Weights of a small mixture-of-experts language model, trained from scratch on English Wikipedia: 48 GELU neurons an expert, a sigmoid router.
Below are experts of layer 2 (counted from 0) of a mixture-of-experts language model. Rows are named router (the router's row for the expert) and show model dimensions 0-127. Each number is 128 + 24 x the weight over its row's rms, rounded and kept within 0 to 255. Numbers have three digits each.
Before each expert's rows: a language model's description of what the expert responds to; "comes before" lists some tokens at least twice as common just after its tokens as in all text. This comes from a sample of Wikipedia text that the model never trained on. Tokens count by the router's weight.

# expert 59
Description: Linking punctuation and prepositions. Commas, opening parentheses, dashes and prepositions to, for, from, as between items, e.g. #43 - Richard Petty, moved to.
comes before: " ", " the", " a", " and", " \"", " he"
router:113130107149145112158143128105166149113160157135136103130089130123100085142099092123126099111100120096120121134153111123130158115149111137099155135116083165142085116114130083158095127080159159125136143128108149101137177159101122122146170107119103115138088147119171147093135111131091146134130132123122156169171089173102082137135134124135149129090102129090124144148181114140099132115106

# expert 14
Description: Locative and genitive prepositions. Prepositions like in, of, on, at, during right after a verb or noun, e.g. born in, part of, returned from.
comes before: " the", " ", " a", " his", " an", " their"
router:124155137101106142111125105160113123146113127096115149164154085095155166086125113124138116153165146123145147161104130096098096155120170130115118089155155095128151141147089140124131145142105140171169152171115102160123093098105162138109103089127139179118155120160127102131128108137161132112157122112152126146169139118142140097093158122103125101079135110162118122100081141134146140167144

# expert 23
Description: Function words and commas. Commas, of, and, in, to and with joining phrases in running prose, plus section-heading pieces like T-eam.
comes before: " the", " a", " and", " he", " which", " his"
router:115118113131118085142140132105168133105145152133161086142099138126096110141114091140138113094081114084113118131151108123124148103162099133121151116113088164123098125099124088133087118092171155123151142141118150089159168165108120124128170104126101108139085130108153128088137129124092123158140130135137153173136118184117078119148134129142150136112093115092137117154183119143099122094122

# expert 53
Description: Verb inflection suffixes. Verb endings ing, ed, ated, ied and adjective endings ous, able, e.g. appl-ied, tri-ed, merg-ing, under-standing.
comes before: " to", " by", " in", " the", " that", " as"
router:128106141112125135135136116114151120120122135138120129155124144103136105121104101139086122111097081036136141118126118139134153112099104123161129104108117166116109152132136120190096120119133116157163115135147204115136152118093110117155180120119130110209124109099127186121131119148124125141169123148158157119117110165137110130108110127117096124149096163105117145147144112140140153100141

# expert 25
Description: Suffixes and conjunctions. Word-final suffixes such as -ly, -ed, -ive, -ically, plus prose function words like and, on, also, not in running text.
comes before: " the", " to", " by", " in", " a", " as"
router:145129139103083131117130176109121115168133114150120127134103097137129117082130131090097145148132093131171105165104141159144101127161074096147107107124150131117132161118133139100127079129123163123197134112136138143134098138106097125154134146133149141138113150139117152152138086177115125138161122146146122169120103124137147119088126136079146123157115163112118142084109064169166127136137

# expert 48
Description: Commas, colons, semicolons. Commas, colons and semicolons in lists, infobox fields and titles, such as Transliteration:, Species:, and comma-separated codes.
comes before: " ", " and", " which", "000", " but", " he"
router:144144085112131131148108129147117124124110118080143137080124194135093124154146130097114099165160139158148098120122125154122113148098168158128111154089099127149153097151108158110132130144104170159137140092147126153137099111157113125127096103130167161116134120155099094137127120162168151085170110091094113153106125103138129159112165128123126064129136134145127121090121109156100106126122

# expert 30
Description: Commas and "in". Commas ending a clause, date, place or list item in running prose, plus "in" and "at" before a noun phrase.
comes before: " the", " ", " and", " which", " a", " but"
router:131163106128086149119108104124132121117133100088124149113131158122089132183144094091104106146148157155143086090113118163124121148102176149122127129107090133123144095128129155068111131153109157119148169123122132164106101117132126143136120103123150135107129153172118092146133102173168137101160113108094093152113123123132128164092152134104107094062130120153115104091112128138134111131103

# expert 38
Description: Line-start dashes and hyphens. Hyphens and dashes opening bulleted list lines in infoboxes and references, plus in-word hyphens like anti-nuclear, and table pipes.
comes before: "-", "|", " •", " Born", " List", "1"
router:117115085142097115159140123101143127125125151134113113144127152091112133102107120159125104132118152111130124152118122150088118117128079104104114160101095189137104126128117110153113110118171126134146102157091125105181130153108108138102157123117068093145107130125162163096125137126127099164204114139114170123091115164117133124121109130153157154156117130098126121158155167170096144104132

# expert 56
Description: Head nouns and infobox fields. Common head nouns after the/a such as season, University, City, station, route, and infobox labels like Coordinates, Country, Education.
comes before: " of", ":", ",", " in", "\n", "."
router:078130083117121133118121122134145134140116112107117130158110113137137158111118100150157123150076117103088103069163130103131119097109109133071126149103138164162127107126179080133104127096130138108155118110129117122136142156082091115101153141118129159142112148091159156130128094117160148105126131121111197144126135141140087108169168132151171154126110129136139133121152106173152108122121

# expert 27
Description: Nationalities and infobox values. Country, nationality and place words in sports tables and infobox fields, such as British, Australia, Canadian, RUS, plus Bengali/Thai script bytes.
comes before: ":", " |", "\n", " in", " by", "ia"
router:110101120146109142119122133128116123111152164113140119121117143136077132140113070136127082134080099136120119109154127144078162100122121129096138097127109161115100128132176116153103097112157176120149153153154138065144153138073136130157154137118095111151109112107151138100129115108111136122130136127163130127175082146122095132158129136140151153135089170112139116104176132167093119111165